{"d_expert": 64, "d_shared_expert": 0, "router_score": "sigmoid", "balance_bias": false, "vocab_size": 8192, "norm_place": "pre", "positions": "rope", "attn_scale": 0.125, "tie_word_embeddings": false, "init": "normal", "init_std_up": 0.0253}
Below are experts of layer 9 (counted from 0) of a mixture-of-experts language model. Rows are named router (the router's row for the expert), gate (a neuron's input weights, with its number), up (a neuron's input weights, with its number), down (a neuron's output weights, with its number) and show model dimensions 288-383. Each number is 500 + 25 x the weight over its row's rms, rounded and kept within 0 to 999. Numbers have three digits each.
After each expert's rows: a language model's description of what the expert responds to. This comes from a sample of Wikipedia text that the model never trained on.

# expert 22
router:526509537507493441532466471496476498467501540453495488530488502489499500519504523482506483534502529511532466498458519480452471483533469485523445481483500512520493509448533490469532522492491520512522492483513522480539479498497515487521540528494503466527500516488462505500480473517514484513
gate0:540498533543501489489455546481481483500493528479521469500467513473545505528489500496504464491505550483497562486475528504538498486539471465528465463512508572537475499516509501525500484520495520511516539527489501488561489489504490512470486512499453501475514523456518479539500524513503504513
up0:457519485498470540500532509507515458481488470445469503513508490474498553514492482469486515467478484514488509534502530518489524486463508508503532523489498475460511499502501490497471498453503526491514528433502475496493544534481508490451529517498488511488464536478512536422512489471492491489
down0:528487539519505491469507519461496503490524541480501543483500490519515523527523517506464500523518520458501485507511475472500532517507514488487495492477498545539519528498519484510526490473459460514495519507527490486500489551492535469461455488511520509493529486477488530483502482545488453490
Tokens of biography openings after a name and birth date, such as "is a", nationality words, "born", "politician", "footballer", plus commas and periods there.

# expert 28
router:485490534511473467490499501483521524479515526514472465489428509462502493497476535482541532503495524504496482534473517548450514444495474489523464451522462492476477541470508473502544498522516485505494496504504502530494480545459450506541512474500489444507478495482487481535445506509522524547
gate0:472497476476511465509497462501541523550528492498503465510491516472442517480480511455520504453474492479524496442515496500480498528477494500494514483511532497503488480439484492465504529537476493501515459477479534532513489492516516470510497479490527475465479482484526478527473521462502504465
up0:530460494565488510475499493478530467495484460506495532463490501528565492504500481512498503494557458509483511531482510498502507501508495540475471483469512479509541521515508472491504468509499485491485510529521492444466519504523485531510498514552479541509509490523529529478521466517499494495
down0:498500508535504486536496490494525481467516499490507516528490487471434512510527463563475529525523484509510521513422507481515544487460489510520485493503532541528517481493485543536489500478539509490480507541494526560493487519481486519488531507543499443487488536509533505510493513523522508477
First piece of a longer word split into fragments, often after "the", "of" or "and", such as di-aspora, Rel-ations, ap-ostolic.

# expert 61
router:515513495490486505525490492500477521498480537492506518502488537447529436493490495466504462501463505485528478515480527510484498482495499481504492475494490532504478534488516489516521490508497536497487531517530506493534482527488505516509515501530537514490472509469481505540466510530501493508
gate0:496527516501490485505514516475507480500475511466483540534492492502535485518528525428493461496507487495513511527474501519494497536454522523535466512493507499510538495514497534505488483495512496513534478505445486462526509500468515501490497529561505513494498541475509533536457560488478504549
up0:486483527525465490524514499509504514499516518502450506528477488528532527500526519441465434502484460492535528527442502516494538511484530500505508494459541494508485540508486505518474539468566516502483503498519495480483545471512489506474465492557526509526521526477493498518490515512510484512
down0:523511484487470496512470515523522483516522488507540534520500480505484532488507495462515530502518558494510481493556511489543549474494519541526504500474499522521484504531486454481489492452491473519500535500513478490465430489497541517504515491425463503508516509470520510499489483496480486514
The articles a and an after verbs or prepositions, such as "in a relationship", "on an A+ to F scale", plus be, was, being.

# expert 1
router:446492505532495460533447476521477476497508503485430458499489519501475532508485492534480499501484510520494441489477500532490492496534486467498467455504475482491466491481528496492565492442488537479517493516504502522493483538456499481470490517525516505511514500537472539535510514526559550491
gate0:502455519531500474490500500543518467496503518489452512510457513540492434524532519557495499498510484482480476516470462444457485520512458514497511529484521486463524504499492493495562488517472534534511501537512508490510527520492468488505456532492474529481510488510506500510510500489526493527
up0:465470487492474475487485462568515460498529512512461506555466528496480495525531535535472457489488472501514505526491467505487526550524470529473540513478484525509477517475485537523523534482488465499473508506477493498522506524473519495490477495513493497501525519556502463504513523512536531461
down0:517512479486496489521481529480470467501465507498475506468484480492437516459485500485473462521516535492527536510515524500422567504519495503493521481506503493539500511487485445533499487532510441465474469480477556523480513540517498461529530468528507474516494501524530497476491529488505470489
Periods, closing quotes, brackets and braces ending a sentence or clause, often before a paragraph break, e.g. "(2008).", "Wisconsin.".

# expert 60
router:445495516493480452517493487456519512484526517471466488484459538505510512520474499487496520449460498535518503485472502518466488487517461495479470488516489467476470560478491495509518529513521533477519544520501469536521475467486473480525504528479513504444509494518438465526474498518502502477
gate0:485471436493467481521528489519514475517513500496479532449502481563488505505482509534475465471528472526440532516449477525504508498516479460479518529503521486476523505487490452476578496516511480503526583559519533516501518441526477489562451528517459494494514515503482525512494466477522518532
up0:495539517509496521484492529515492527516512470528502470471517495473498506522516522472534509480502508490487524488510506529508443495488471542475526466461494475471476483483508451501443508504468524471479488484497509534456508548496514510465507475473493521478511518459500507470502503565491481523
down0:456529552505509514485528512511480566468515489534466513538485483470495513512479502487494465514526503499459478472486490459519513512479456538486543459487533478496498532500525512540496510499479484480484488511491488487530488476540548498493522497542454478491516503531451497548528483471511504487
Quantifier words and short prepositions starting noun phrases, such as many, some, several, all, at least, among.

# expert 2
router:483507508498461506530506483517562552523500507500476525473486503490508496514536516495477504476489482506502460516465495490484531459495509488513469453511476487512452497494540498521544531504487490529536466528548534459530510504488498463559551491470506522481447532515473523549476521519482515498
gate0:468504507507482530500500505476481519509458494486521552509508512495523536478506509482511469523481488537498529493520535524507495459460550490526499482506509495487538485507506464502496537508542474478491502507485496444486543467427523547525523544525489490488483478515494499500481495469527472498
up0:494528526493542463512528490505450475486500478491510443468477513484490510497451525526461492503488489491469491481540530488523503533509505502512550470514458486549505524488488500535510489515517520500538490522480482525509493553519521500463516492496533486488522501519513495494492520524458497511
down0:504534499473458532536478478486545475493518481544484466518463503501468493558515482496505492528567492518526497502516508468530510472474536506474500494483459528513475463493496530511523500546526476484506497499525513478507502522537542524477469474530501511490490525509499509482505512540471480509
Pipes, numbers and party names in election result tables, such as | before Labour, Conservative, Democratic, seats, vote counts.

# expert 12
router:522497483530443449504497516478491506461498503525490485486438493506509509486489500478512503485479516581505452530459496488465469534492492499479469510540488512513489525467491492512476557452456521517487488520519491498535457509486465497569521468507512518507489502523443520543444508556520501508
gate0:502495478549487472513453588532489482441474517497508485507539511465516512475476512469502513498475467437533487515509505472503467502470498520471478537494450470522462454514545463529488477479521503504507519496503493464448531555477492506474478494515548522504500479514497533509513506467493496516
up0:525535481528478482500460548524481476465506499497511491511557521450462510467513463496508503536447524519516491509515476523484475518469510545496476523469469466516486476482487495468484497488502528480511514469491475464485462501498513474516466488525533517481536495526494526530455516466446514478
down0:547460501524490498510488490544536501503470498491495489495507485503506493507515500478499503508495479501521436525501499504502551516557452555491445491506513492534495533473470501507487486512517488504507471523497487516485473487489508526505519454549521504490476485504509472481561499460533476530
Opening stems of common multi-piece words, often in business or technical text, such as ass, dist, prop, approp, pred.

# expert 5
router:476495527502465485533502487500562522511493514531433509483483470494493516509535496482510472481458478505491457536471489472473520442512508508510466455502519521500482520485501512495534504486523473532543452515535561481515535498457499508549513503483495518460490506504485538528473503554499512508
gate0:477518531483491522493466489553521482520495441515439516452536493495493506455482521509549538466459497496524468498515521513488520487503507466507527454486531521545494453476475495517492477516522489491494490501523469505488486529479518507504513496511467506495524509515502531540499481518509503510
up0:466493481520565485512481460498497506485475509516539500529486498511505477477517462479513537466487500502492541504488532502535477518469522548454486540528493531469510479490461484473435443495455460479518488501491512478547453489478526508467486498479501493479511542505489513451514478552476494511
down0:511487500513519456512565512473494496500494459496477488481537434482499503486554458500494482496504485502493467539463486492504542517473488502515493517496470506476464496523493487470532500486484507536491472472502516549533539450541494509540500503473438493508478500464516494515522468484499519486
Tokens in election and government text, especially results tables: election, Assembly, vote, Party, Democratic, plus the table pipes and blank cells there.

# expert 55
router:463491504532515471480516506483527512463514521528473485463489504493502509491510489480540492471481517552496495533475479470474450498515473526524483500505500507461455539471521500494575488467501486487523531542513477516499493516459477500504506474484531498489477533471440515545479498511521509507
gate0:529517480491452491482493515477478507507488462498535476477480501469457489538526492480502500534532526495516475479501519512555510510551478466529485535514551523486475509542500465535454545465495524499534537497475505501467529515554453524479483474520512480522505512491552489518480506487504484493
up0:503500482487452510486489514476509528482501481491534507494485479512457479503528532474490465508467492504494532466471524527553502513496496479500492527511552544461489492500499460541474552522508520514521519498513481509455497500512498492468524522520490525500519552524481489520478496491516474482
down0:476481488502540534527495448500469515487507526529514480505504482545477515479512507478509493460473493516488517503477488492475528531466468503488451516521527501454484452511495531478495503550473544532481479494544523536464542476484496527460508488492472525496528525530556505501502469487506495531
Past-tense or -ing verb endings and main verbs with following prepositions in narrative prose, e.g. seeking, opted, received, began, with, of.

# expert 58
router:487504501507500489473452512495476519449496531463464516498461523495480473505527467536554525472469529509546485505452515485459522505545527495484435475544543502500499507493511475503489517492477492503495514529539506554516509470470474493529497516464506533513500518521457475518487560520508517502
gate0:519524499494530541495484493506470490479516473469442580542465510466485488483501505533467517535514510512471465502501508497453498493500549499513452516522526485522474535480512545526504494506482525510489502524502486484501412532536503459455449509498510507527438521461495471480511531511465547487
up0:517475484509490493515526487482508476485500542462523462482468449484524482529531539454497459529518506485506521502508506504515476502501493496496503508486517501538495466487465483495477540530513509491475494515476532446470472456520454528525473450497491504468534471494524536505492514490534492496
down0:496467494500503494491473492494507519509508514483537529506500485520491474485518499544541494444488471513477509486510496509524526534522525533483518476470489481448514463481522435487480498539510554505476511503512476493466507469478522552480483524486479534529501485484460534475479500518511518536
Verb beginnings or stems right after was, is, be or were in narrative prose, such as was wa-ived, was su-pposed, dis-mi-ssed.

# expert 42
router:471495530515500454489508524511515521462536501493515500512468519498450530511507491510531527466519467545492464510470493514480479484502458526494459506479508528526488516515531471491490518518479536516496488517495525542516481495478472485505510497553474483483492548494488504514519501494526516508
gate0:504504449491494459503509514479486533515510465551472462483492514518478512483513419482494497531504476527523482480461478483504492489492536464518500477524527490473513506518463551475464494496535482514513485533504457506555522501456477490505465557497527520479472506541524504462518523438502545533
up0:498508473528488517500525536518475470479510472448503480501479463480511496462510521481523505479419475444526512487524549508479532516502474495490496474486460493508501533535507493503522511481476513484503479497513548536481502534515460467492469483481503517516516481552546527502502474490442501483
down0:480469505493536501505470567429520508477494510460541511507513506510525486476493475488512512505559479526514473486523521499515499482542499521479541495490499497505460524476469504534512493509514474471515473493511533479504519481504502515527446555523534498504472543475479462509517503498505524497
Equals signs and words of wiki section headings, such as ==Career==, Personal, History, plus the "and" in "Life and career".

# expert 51
router:441492500546514492506471498503527526493495511497502494479470482488507501475510488506553451458461531532486514501460480478480492497529504526515462503513497497462469532472509469458545479470499474484513515554516482510504501510474492484523518506508527513497512520483475493529484504499530483490
gate0:507508471513529512531539470453497544538496490500516474519479527460502537480496498486484474492492472529492478485509486490515475528494496536490530537496478508500482531514546528530515473473477521517470527479500542506508533481518503476494540477484484538465502504485493461506553485502449508498
up0:520540455492527514533434488484482494494496510468507516448451530468535488488508499509515471510477497498483497512519487542520516518528508464507509502509532480529445464539541525514494513508493504498494516506476493483507515462538486509528525518514531522548477478498525510458488536505494413511
down0:470469503506476534504449471500492500486500533465499505518500497499480516454542459474469496488479507504473506505529466488564504419539504481512469518504502489485474502528423457504501526513526530498495486523507468499449515539487495532481532488461506464482511477497478484495555485486518520539
Main verbs and verb endings in narrative prose after subjects or was/to, such as played, became, took, rented, passed.

# expert 48
router:522509515538473478497503491526528503510487505473498473500446469489496495504530519500511515473490548506539438529462520472470542473522489504529447469497462494495483557491495494460527496472497543502523477508525522524509497462482455496494543541469498491486481480492466531514510493522531527506
gate0:515506486469521542556528494511511555482517528555533507509525496527496477511450517533552509489463460489528561510507516501510523557523518501498504510455510463455497517540487503524530493508498551487509478509514539509515475475501492495459505489494517537558510455438518450504505502471529530490
up0:509546527586514512510524469504489487498507546531506463465490460528471513501476481493484505448496487569546560508516531439544490543538507530478542471505512493502485501517507489507470484507515476480487492514519542507484483482444509483472535482509514530492483478514471469508494501512482481529
down0:530487521524486492480510497540485500523473530502520495499521481498504438514484501525492528472491483507530499531531540499476490504463494533502494556509492513492452528497487472501505534499510532518514487450482488489496464513537524502524505472502488479428497466436471524498497548513514482464
Line breaks ending table rows and paragraphs, especially after census percentages, plus census, Population, UTC, households.

# expert 56
router:504514482505474446506501464507506510487541512502474458473472496499523471480524470498520484518484527512529487526493537514478475506507496507512498486526485488531457567482513512486517506485524465507495498530545503503556484510468483519506489510484501459503489514472458498538511497516563489502
gate0:520474547508507532502505543525498499472506485538531465534505472493489513509513489491440467459492515450491532466500498470454484484495479465507496488479463508503474531479503538539517496498508493520496497505519529438521480506498501481537470491483506489537510462469530483489490501481483518494
up0:516512512486497480508566498486486477473532512523516457558516502520492504525503516524488507516509498490481495467517454445517530565503483524481502485513489466486519527464522478491513515528546518508478454472524519449525494495466476489510481521474480533492480500500498509522487545482475556511
down0:496487493451494481497523530465507501460542480510503485558505461512493517487517513524471542470518468530487472483546456465442495458478520466534522483501474506468514507544551479492536466502481491552496506521500476498491519477518529509468491515521510489485467470507538447449533521497450542479
Prepositions linking noun phrases, mostly of as in Hall of Fame or one of, plus for, by, with, among.

# expert 11
router:441490528547494495516461504509501492465521499478474491531458481497497496504523495520473513480515493553470451530466492550484509501502479526488430491561534462488479540490508488490509496494516500467475509489514516474534485477464487494502480513532533473497504476525494493524522541516534510492
gate0:509457514484498507448514498504480477475531493516499494518546518485499519474507530501520535515481477475504494481481525483517483481485494482463505517503500466520460514477507504494488554506482522495498482435511521498519444482484441491509491510486509468511528519505449471522536506501533507557
up0:516498514465466540463541542475454466432516501554513490528518505521502514506516505442462492499486469491483456471461492520507480510508510461453478461527481531529480513491498494478511468539541488531520517476535491478501527483533511492511519506493513489527477525522523549475493512511496492485
down0:551458501470547499469495556517510520489563512502476504547453491478502499504538511502476511545505512517526505475504517474523495539511487495506498543513499494470493496497518503511498491508495481504515497487564532507514487529507490472505494484477481472530501513488490554504500478462534542481
Line breaks after headings, sentence ends or table rows, and equals signs in wiki headings; also the sentence-opening words It, History, List.